config = dict(
    hidden_size=224,
    n_experts=96,
    experts_per_token=2,
    router_score='sigmoid',
    normalize_top_k=True,
    vocab_size=30079,
    norm_eps=1e-06,
    tie_word_embeddings=False,
    optimizer='muon_variant',
    learning_rate=0.0154,
    beta1=0.93,
    max_grad_norm=1.0,
    max_seq_len=256,
    max_steps=5984,
    dataset='wikipedia_en',
)
Below are experts of layer 3 (counted from 0) of a mixture-of-experts language model. Rows are named router (the router's row for the expert) and show model dimensions 0-223. Each number is 500 + 25 x the weight over its row's rms, rounded and kept within 0 to 999. Numbers have three digits each.
After each expert's rows: a language model's description of what the expert responds to; "comes before" lists some tokens at least twice as common just after its tokens as in all text. This comes from a sample of Wikipedia text that the model never trained on. Tokens count by the router's weight.

# expert 3
router:505437506533536518544518524523500520531475517467466515522513496498516489476496483510490591496494487484528502493481548506473468491507463437480488507491459525490497523476523481486500514468455454473495509477536519486488537561493480517521491493471523478543478500485501508489543497441467479516474479503525484534424532500531502494505516479505541509531509559468468514494536511512462474553475494480513500514519475491496456503503476500477487524515468520492496483551540475520494487497539506472513502523497514512495502483521456471517463496487536511464491497521500522528479511510489493508500517523515492506522446506512501480517501438526488470512501502472487487465517474519487487501537
What it handles: Quotation marks around titles and quoted phrases, table pipe separators, and ordinals like second, third, fourth, plus percent signs in tables.
comes before: " |", " (", " |\n", " of", " and", " round"

# expert 62
router:524476521515511520558496518514486532510494479497470504522515544489522493482459465513510544490475480508506531486496496500468466548495471499464484518477442529483496504467516459515528498475472483471520529508533534473490539517496460519491519509482521453511443521503482513508558531465475492477498480495553480532465514504504502520504525533529519506537506524492472515491524524497504471532497495525480526479555478511484484515508462525507473547513485516517489457525505495493486467493536468473499510549485513477489506481477484493511458530486539535478483546466490475496533513536444507569515499520485467494537436484494517471517534462503478475523502515507500483498510455508491494524494
What it handles: Table pipes, periods and semicolons ending list items, plus scattered words like love, interview, position, needed.
comes before: " ", " to", "ing", " with", " Socorro", ")"

# expert 39
router:455459504473510499529509488473506491525522503541493513478523512501504493507490488491472475481516460512494483482537519515525568512531521466476486541517527547467562503465515476468530519501493467542519445505488468534552472505524482504472465445519480449512499496469508530487474506522509533534472514492446476508500479532506466491529483484469481489472484483519505479516508483503485471491488535485488493489524552493548506521488526540498527504441467498498529481516529502525513484486467556532503506493490427568506493525495481453502495526491499494497504503500525491521516502450498475482501489483500514469516523520556500508482481508497529502503509509494472526488494531437519508496495
What it handles: Commas and comma-bearing punctuation such as ), ", or ,", ending clauses or introductory phrases, often before and, which, but.
comes before: " and", " the", " which", " but", " he", " including"

# expert 15
router:459496500427492496532487524505551492459476512505490525499487524497519502487508487497506464528494540481476517516475519466507498469428488524464485491502508563469489520525526509558518475501462500510468462526495484528498523499494517501532453518483457516491470498491541469527513501498483492490571535494532517529479511442502481496517470502525479452539476570501523499490531484485482452554513482497517522458490512512513530519468513541514494505494503539471504471492496462459468479519518491486478512527522499508500514501474491526476519523495486515523519520481510488494529506498499487538483530478509508510492445517520497468474464448490531483490516488533498529491505522468519503514552
What it handles: Forms of be and have after a subject or pronoun in running prose, such as was, is, were, be, has, had, also.
comes before: " a", " been", " not", " also", " an", " the"

# expert 14
router:520470517516514525558499513511481532506496482495476508522522539487518490486461463512522546490471483515503527482489494499468469546496476497467486518473444524480489501473513462516527497485471483475521519507527540473486552523496463519492521515489521456514439519499488517512568531460474489483499479492551485533460509505504500526503518533528521501538511531492471514502521523499499478537499491524486521474555487512482481517508468521506474544514485528517489453524504502497485469497536471468504517550490516481492496485476486499512459529487544539480480551465491475495530519537445508571521503521485463498536438488498514476523531463510477485520503520503497483497508457510493497520497
What it handles: Table cell ends and coordinate marks like °N and ′N, plus surnames and common words in tables, such as Sato, financial, Paris.
comes before: "|", ",", " (", "\n", "born", "'s"

# expert 0
router:500488504498494505514481516499457506518552513485500488486503550478518478511513522519479500481485479531471489485521490540471523522487468459484538453486491515511493527483494530452485509532493458518443483518520472496506530489457516483541466463495513478553479500511495463502481500479509527514520510490502478532505514513523517511552523521510449506494520469509496461506479529469511473526429519524492431473529503548501521483503532518470518524498506482512558454531514479493464510549495466492530506520495470479545510527512479530453482516505518535511487517505533474526519512481470494525510513524497493535484506503513503506464491478540548520488473484512515472474510505538431451521498
What it handles: The third digit of a four-digit year, especially in birth dates and biographies, e.g. 18'7'4, 19'8'3, 1'9'50.
comes before: "9", "8", "7", "6", "5", "4"

# expert 56
router:497456492532523495478487483511464504502542491488522537477500546505505521463502527528467554522489510475503511485519507520477524471500452477464475506527479533495517524524521454507497522528445551534526515515517497495501534484515473496526512517522470489503543483503531479519532485500524509530468476523501507512478533530500555535521488525477433475498500474525465502523466447474469515502478534535523527495509499524523515510483509505514502521479442512522483492471491497505490493483491505477492515496496491480478467506514465476503474497493485514489538525482497474450506495473500485514491500530457508523563470509529516486502487482484532545520490476463489442435472470457477461497557
What it handles: First digit of numbers after spaces, dashes or slashes, mostly 2 in years like 2006, plus event numbers and scores.
comes before: "0", "5", "4", "6", "–", "7"

# expert 1
router:484482479514505473502496489494487532484509501451517545488472446536563554497488494495487492488522469485560498531542506437531549490500484546522490518535482484447542476490486493545476514466496509504477501482516506486500538543540465502525507486499493466480493518512519497507476516523486507509475492471538494523489470530501500543534497502475461500544505501503483519531522476452466517513524446449480464447483532506497467541541486497520434490526484519534505466470499498499526470483507514531484501503507495519481460543474481518499520508476484520505502525521486496518458480505459506531488527517474496517488471518496527483505482524502507485463507486533515485470511482453473515494528
What it handles: Non-initial digits within multi-digit numbers in tables, coordinates, years and postal codes, e.g. the 0 in 100, 1654.
comes before: ".", " |", "–", "0", "°", "th"

# expert 29
router:515471522511510516558499509506485530507490481491477508527514535490523495485460463508507541485475480509516534480498498506467464550501477492472490519469446526482483508463509455512531497479475484472512532502527534470481545524496461516485519512486519448519445524499490508507559522462479490476494472491551484535459512507499499521501525530526514500540506528486472507501519524501503471533501497526477523479555489512486481520509457521505479546514486524512490459524504495495477463500535470468496500548487512480487502479467481492507458533489535540474480540465487476494528511531441508567511493515480468490537431492490517464513530462510485473515498517505496481497503451508495497523494
What it handles: Abstract or institutional nouns after articles and before of, such as information, construction, training, completion, implementation.
comes before: " of", ".", " and", " in", " for", " to"

# expert 36
router:491497475503516516522522488480535522528479470474474483523515498529499489450501471520504508481485532533497505526512532473480493502484491518454501497483485479568494477492519458543540544459480519536495474543515507509479541521499492467497513538499554483477485476502488552512496512468507497497521497542484467508474465514505500466506534525554517512551511500479462506505528515534504470566473507495503495494502512503542478481540505464473495515529456507528513490520470461542480527484528468505466504539486484500477501454503464500509528519503497491513513538526500475511522495478448490512489507487479535438513494535521520498514474528530451493501464507540495422476510487477489480516495
What it handles: Digits inside codes, scores, coordinates, times and reference numbers in tables and lists, e.g. UTC+4:30, 7–6^(7–4), #73001.
comes before: "0", "9", ".", "5", "′", "8"

# expert 31
router:505502501562455485496495473499491520479528528483516571502450526510482482477507512524514528486477488479485478492508475477496541483510488502485508517520483514487507513484507438521513552449476534518494485511507493476517508523449488517504487471490521517551484491475490479521506522445519519506540528479520481479511529506521498490494541500521483467519511479515465447486460486453525487481533536481519518515503518485517513514558495433499511453510467489493500489509536506554505490489466533472474494463487470490507489460477449465494465490514510536477497543481494524462511531506523509507464503500506550501512531471484547513505526540494524511506486519502515484507470496458434490466507
What it handles: Past-tense or participle verb endings and verbs after auxiliaries, plus particles out and up, e.g. developed, dismissed, points out.
comes before: " by", " to", " the", " that", " in", " with"

# expert 16
router:535495488499485482516518521486483506564514447475529522421493523503541494499525522498481520537493474534513522489489475510572514521427504541497524497490474494489504468487494501536509530512467489486507493493473494483500456494504503491503517554519493479487500511486507534518520490516485460506560459552521532537459495553505505472548483521522547474511547488498489481491546526457509480527481485508475469519504502517487534506508537501526488478483529513472526459497481480482521499503493501481464495509480504491500526510516489523509468463511516503447460473490495528499479551505516517502498487545507544457496453467505492497497508496548537514489510467517478530484509510483491480453503
What it handles: Commas, en dashes and colons separating numbers, names or items in citations, tables and lists, e.g. Aldridge, Rebecca; 9,10,10; 5:26.
comes before: " ", "1", "0", "3", "4", " and"

# expert 54
router:488496515450528500467459495439519510500538525483483528492528512528541455473498512490471479484459514527529484476578512474491508501545499509487478517513503530483508456530504476499521496520500487494528500529474504508506545478518538459501520488531475521530493488505526530502496491502442510512485508497504483472512529505475453485482474480520462470562515516541528491513542487464525468493505453516449491498543501484465528511500523486491519531470491508480492482527546499543513476541492537487512503535489480498490482491464510528494482534480515507488518491484527509520511494505504498479461513548530474475500513463531501492426519503479523497515520436511504442505524474485480533496505
What it handles: Plural nouns and plural endings for groups of people or things, e.g. people, children, members, games, employees, titles, Births.
comes before: ",", " of", " and", ".", " in", " were"

# expert 19
router:525474516514510525555502529516485535509495482492478500521515541481519494486461462506515544491475474508507527489493494501470470550498468490460488523476432524480491507464517463517531494482475478478518523506534534474486538527501462517487516508489524449515450529500488514507560524463474493480490481495549484529460515499495497520505523536527513504538509528493469511500524525504503472533500495528481523479553478515482484515508468525508476549510485523513486451525505495498482468499531473467493512551484515468494495479480487497508458532490533540480481543462486471495529513533447501570515499518480463491533438485495520467510531462504478472522498515506502483501505457507493492518496
What it handles: Mixed bag: digits in table numbers, symbols like ° ′ →, and mid-word pieces of Latin taxon names such as -ensis, -ax.
comes before: " |", "8", "5", ";", "4", "7"

# expert 48
router:471490521478531496502536476462501513507501493517543524498494503495504529519526478526500485514535506476499527502492481443524540529518475454490477488538477509523493474509474482480462557524468519537483510494502438556527453511522494491535523484539524558512497477494507493450467512508486482490471527518476472525514465482491535485518465465464506483489527477494520517506478521495509528515493505460512466501457517509543459508508542493487482486495517487483510510493546476513488498513479525528494489456542478548495479495464507511478512505477474488557472494495517502487525496488482515514478490493588521461530490493524558475479490511475516542495467481490479479540531539469488512505471
What it handles: Prepositions such as with, for, by, at, from, about, against, including, often after due, based, such or in headings.
comes before: " the", " a", " his", " their", " an", " its"

# expert 6
router:514479509534562520575513502503508494493495468525492528513501527501516495475433471503497547485487450555502512492493468503482462514507457469488500518496519553518532498484485461560552484481452461490495520539542527502501536506487491525497517543496502482543471497483469496487555537487486506520491494470545479536475517521481523468499510540512512483522525498489467482503514502474467454547473504501461499524509476524487526512546473487508485509505472535485504467514499493498492471488494477482467504517489532479503485459497493524471476510475472532522510495509514526497489481510464518529503502513509502516519456457505499473503522438502484497532511505491508497497509433490495511518437
What it handles: Nouns or noun endings naming a person's role or rank, such as player, member, President, General, director, plus adjective general/major.
comes before: " of", ",", " and", "\n", " (", "'s"

# expert 28
router:506422492487555508539500512536503501534501465519490519506504544499478480510477571520500533533498504524486517533496491505525455506509490473461483496496507498495485461520504467516502496537491486485517504495498516492535510514467531487516495493504514433525472501515534503516509495492486528476547492516520436534483523495531482461499499519479500476546487487503472480479510539488463525459495439487454500511502484496502450462515480492488484579507491496536510460528523469534498496481529532515521492521502486513507501507490461522543478489513506533480448536499524526463536493495497505514486482466494487526490504532502495530523512440483498496494493502569465498508529449472509503503531
What it handles: Past participles and verbs after a form of be or a subject in biographies and histories, e.g. was born, was located, began, emigrated, left.
comes before: " to", " in", " by", " on", " from", " at"

# expert 30
router:525486440520480520519442498479496492527533510507507482496531521510505484481490497546496546438485513518507463487509459519483463529452495544519507525470491497525517535435525480486553488494500483484525514475534540467515519518497532498517488469478531525522491497546529526494508501496464482479484493525548480509470550530476467501534497485496486503502490556522494489506495499522527453485470478495523508466498518488500513505508518555478454480494507512548483481537527493515483460494553494479494505524499518497489485484511518507461482483496512481477491515525490475526495442507486521517488450500478493507513438491499510504512509523515498488545475481552548459476458460486492493506540
What it handles: The word to before verbs, and modal or auxiliary verbs like would, can, may, will, did, could, usually followed by be.
comes before: " be", " the", " not", " have", " a", " make"

# expert 43
router:520476519516515515557493518513486535507492479492479505517513540489516494481453462506510541486475482510511523481483496495471465541488468495465481518475441523478492505465512454510524500482475482463517530506524534471486541517493455515489509504483519452513443516503482515513557528461474486472497481494545481528460512507502495519501523529526517503536508534489468505494521519502500473531494493524477519475550479512480484518508461524501475546517487523515487447522498492488478464490532466470499493546477506475485498481469480499509454525490533535476479544469488475496527513523438499566520500518488465489534424486492517463520528459506473476520504509502500479493502456507491499520494
What it handles: Later digits in percentages, vote counts and coordinates in election and result tables, e.g. 1.8, 11,625, 21.5%.
comes before: "%", "9", "7", "8", "6", "5"

# expert 35
router:520471488437515506524447516525455532543517478538496492493500489494516501482490458484523502516465518491504517517497512482498532514477458482475492544491491523455515471500475481491450527474494491519424491525509483517517544454485465518499538548539494467458465505506517502503509512490529483490500495531524531519459501509499486506495484480503494519467528512518461455516547491488494496482515521511493498484519468525505554515462491535492516511503508477505488483497459485527476557485482506467429513532512494515491480511500515456490478487518452566521527492496511465496492514494513487499490493536459556537487480499502516509487498495529490484478499455506514505559549477497528484527538
What it handles: Single-letter pieces inside rare or foreign words and table win/loss letters, such as key-n-ote, c-z-yli, ra-v-aged, W.
comes before: " |", "1", "2", "ell", "n", " -"

# expert 7
router:460519499520536498491478494481530514459546522453488516478496537526455503506471522477465484506502502504517466463536485469516487519536537462498481474484497478500512515507462514520476465523495469507460464521497496518520501473467516457512466466481508486493510481500445473483479498523531477548539489475477455520447547501524505514509506520526516503544485506528497487524504481521501465496516478475539461488493512496562517523503535530526500486532470513507497466467530492503501500470513526520466491502517483535470502514539522496478505475474476484529489494526515447551488440453511527447497525497512501523520539496509519505496525503515520563490466513537486473540534505468529507508498
What it handles: Pipe characters separating cells in Wikipedia tables, and semicolons after quotes or parentheses in lists, e.g. "Serbia | Serbia Vojvodina".
comes before: " ", " —", " W", " Votes", " L", " A"

# expert 41
router:496480520490550480525482494495492535536471500480491478458520504525477537497496515468528513506521507483482502552523523465488528452493470499499515535523462504562487481490495538469510496505505526509511471553477503490500501483519494509536511487512458461501481491503502481493517478514474512473487487507501469517483532493582510531511507490548461525518483532538477526513499492466520437478507522475505510467537504534477464506467443470460472524486479530537506459538486478531501514517510498454421501478495508497522497514557502476512496493464489503506483490496508535531501559500481490489513498492508480443489519472488468492508501503500515501477502483510529496440499535524541459502486
What it handles: Place prepositions, mostly in, also on, at, within, near, after verbs like located or born, as in village in.
comes before: " the", " ", " a", " his", " this", " order"

# expert 33
router:497469493518538507523516484492519497463504519452516523514498476484503538482555482452485501509487503508519492485535503542486505516473447524500493502477552502524507500552464470521496477519511549482513501517519516501479525516498542477487488524494503449534482522513467550507499488468481507536509502485476527495519515535486410523507522525445503471486503529499424483487512491472480510509557518503499514464485487500533535532474492537525497516498515469497478468510498518477486487472480459513519493537518456502529498493480514478463477546506512523555500463488502473505465522492523509538524536520471481502495504495530481506504513525509484496488502464499512558490472448494482468484450
What it handles: The preposition of after nouns such as member, part, School, positions, plus among, von, de, and adjectives like social or literary.
comes before: " the", " a", " his", " birth", " this", " these"

# expert 57
router:510501514530510507521494508507545508514535481512496488495516489498534472496519491464508527544506487486490490446512543517504479540457466533485492482465497537499495481486486515486525556516458471521509505510521517508464503521498490519476510532493510455492462504506496537486513538509449517543512475528540463578456544547513538528513510453509485488468488480462472503505495486513501481499484470487529493503508491541491453575531460463517479496465524510514476531509495488490498458473455492496485503529480469482490482498468514516467421467471508552500502529481494474530505531509470478525497503467500528492481444541517501476492533484506489495513496528495509469498513481511512499510515
What it handles: Words introducing names, terms or examples, such as known, called, named, name, such, said, title, term.
comes before: " of", " as", " that", " to", " for", " \""

# expert 52
router:528485498518499507527528528524491526480490513516495470506490564490537472458469473493511504489519468494510547510511504505473472508487499493488511505489457546521501518433513456520498549505512512498507463525543512511486507484450502484497475504496482508518488516469515531506514528487478449430453498528539480533457479479557450531520509495506515505503501506488511521524505514498477505495513511537490478535536542505504505567515498467506496521535492518531474472499468484466486519452501481490529499491489495494530517463553494549490509522501479532521501536489480485514512534513465526515505490492476502471493439525495457488527486481514479485488484525466513433486480463451484520498464
What it handles: Spaced dashes, hyphens, slashes, plus signs and row ends in tables and results listings, e.g. Final – 7 February, 45.11 – 45.1.
comes before: "|", " |", " JPL", " —;", "N", " †"

# expert 47
router:525459497497528500509464505477487481480494502469524517529519524518525461497490492510496496472445526493571507541502464509491488544551494544472512530465512529476472487491482507469514471481475507511511532525525500470492512526512505478519487442513499509475530472477483489491497478501488537454501512529518451494459540483551475486481507530524500476518561571493483499499495516516490466504525521539494482530489533503456436514517556534525514504449464509517507454547458481505514501473488510504514492514467524496536478525506506441538509506511484511494457511474464477482520495503495497518500513500521509473517490480527520509527510492504495508490491454499516519460540473485505527506535
What it handles: Word-final pieces ending in s, such as plurals and Latin or Greek endings, as in cous-ins, Hibuer-as, Pro-s, -os.
comes before: ",", " and", "\n", " (", " of", " in"

# expert 9
router:444479504499512462515518500502501485554532506471518515499491512517515519482509548461500503502506466478523487511511523492541471457514506500448500524540496502490548509482508543485491486487501543510506471503488519498501508531467501472554541470491510486504481476534537499523516500509451541548527516512462527506467510507475500533485514490472468487537500530498456529468473505509518508519473498493474535550444491500458510465531491554456482529506462507495478453483516484487483524499510512502527523493513483575497484502477488515518463514493509478464487524455490498471518491491477519541475486503491513479485453488507524498495477484545494490475451499542521491530481489439447524515508
What it handles: Single digits starting or inside numbers, mostly in tables, scores, coordinates and statistics, e.g. 1, 2, 0, plus Pts and Apps headers.
comes before: " |", "0", ".", "–", "9", "5"

# expert 44
router:524474521533543517580498504516490530502488502477476514524519536488507512481438457487494543473481494503507540485489508512473484562483473479469482523475453522505501500483510447498541493472494478482531528509535533462504563520494460505473513485490527455501426508519491503502536508455474500455496482508508473531475526501504503541496520507517521494541501510502480511503526518497498461537495486516484531489529487517499481533513451518507475534496474536535487455540499491513484464493525462468524504538474516490492516506487485495492443516495511530492488553489487508501541536531455496514522508513497495480534433484490502474501530460499493482507481527518507499487520464511482494508503
What it handles: The last digit of four-digit years, as in 2008–09 and 1998 Winter Olympics, plus century, decade and era.
comes before: ",", "–", " |", ")\n", ")", "."

# expert 46
router:477511503482533504557509526514473533508513480493495543460488517497477545496481499514505530477506514524482525466512518543519512520455442522479513500530509477538560472532514482470550488507503510533462490508499517526536478492462493515499491496483464479513494476515507468506521482523477494515494487465492532480504501505525472491497479514529498458520507483493530459493512451476492494489553451497500517460525501518512472529470458526544487529482459509549489490515545492508495529561498497498476504528504480486472516474455506513441488493506524575492516486556482482540490536501504469540465490518531493490500519528500472513509459457512504491476500505513495473474515525483521516479448
What it handles: Common nouns for groups or works after the, a or this, e.g. the film, the team, the family, the album, series.
comes before: " was", " of", ",", " in", " is", "."

# expert 37
router:478474479531541512501508492496448523487526513533506495505483539494496518471518488530490540509482510497538529489488487525473502512535469528496505535524495524463500526475521484514540500499409473521479531514522520509507523509466469497510526544513539443491505491487489513509588488480477492526494484526502472500463516537475503519528497545506448470514477516509511510490518457451459495464488476556528501520512506530504455496510503538478529517478487487477494483472525510511513501500517524510518495449484512490491517515488468487508492505471500510517442531519555480466488521486509459537526524530487488522522484467521484457498492482473529475521505518505494464529471502446488454511500
What it handles: The digit 1 opening a number, mostly the first digit of years like 1953, also scores and "Team 1".
comes before: "9", "8", "0", "7", "5", "6"

# expert 63
router:494510459505479509547553492506540485467546482506518477473526468511554495496473500489513494545499504506532562504492538474485511539485504483481510543474525602510507503485464487512510506498525517475538481506503515489516475527476494514489468471509460532518504487501502513478507450507461487503477497499481460485486539481539505462536489522518496503491508506504537484546536435509539487456489475487501500444480518518503445499452539490503464513531482507522485494467517450511515496481512527487501520479508479487459437461522498532469477479481514510504461496494510491532485518492513521530523491469506493497478509471517475524512491476529492501514471515504473560498514530490518491501503
What it handles: Short vowel-heavy pieces ending foreign personal and place names, such as o in Anno, i in Li, ia in Abkhazia, ana, ini.
comes before: ",", " (", "\n", "'s", " =\n\n", "\""

# expert 10
router:494481483516496495558493529501525467495505474494498502442496507484493431524443489498511501473485465517479495520479495504532470482497518490488493487485542544527517458492502482503525507481560468499505519521467523546514491516465481489513485463534493506506453480493486494474503488457487529513447523510529425528520535523548450518502500490527515515503504537501457540498492525445538472518532461494489549508485479533517513498472494559533474532462545508446538468518509491497487489493528478497503494518503498494487507461518464490484493478508489535479475533508485512514526475525511502523494494524520520483512490522489514523475512522468495484454492448500511517542505458507532498490518
What it handles: Month names and the day digits or spaces right after them in dates, especially Born: lines, e.g. November 22, May 28, September 12.
comes before: " ", "2", "1", ",", "0", "9"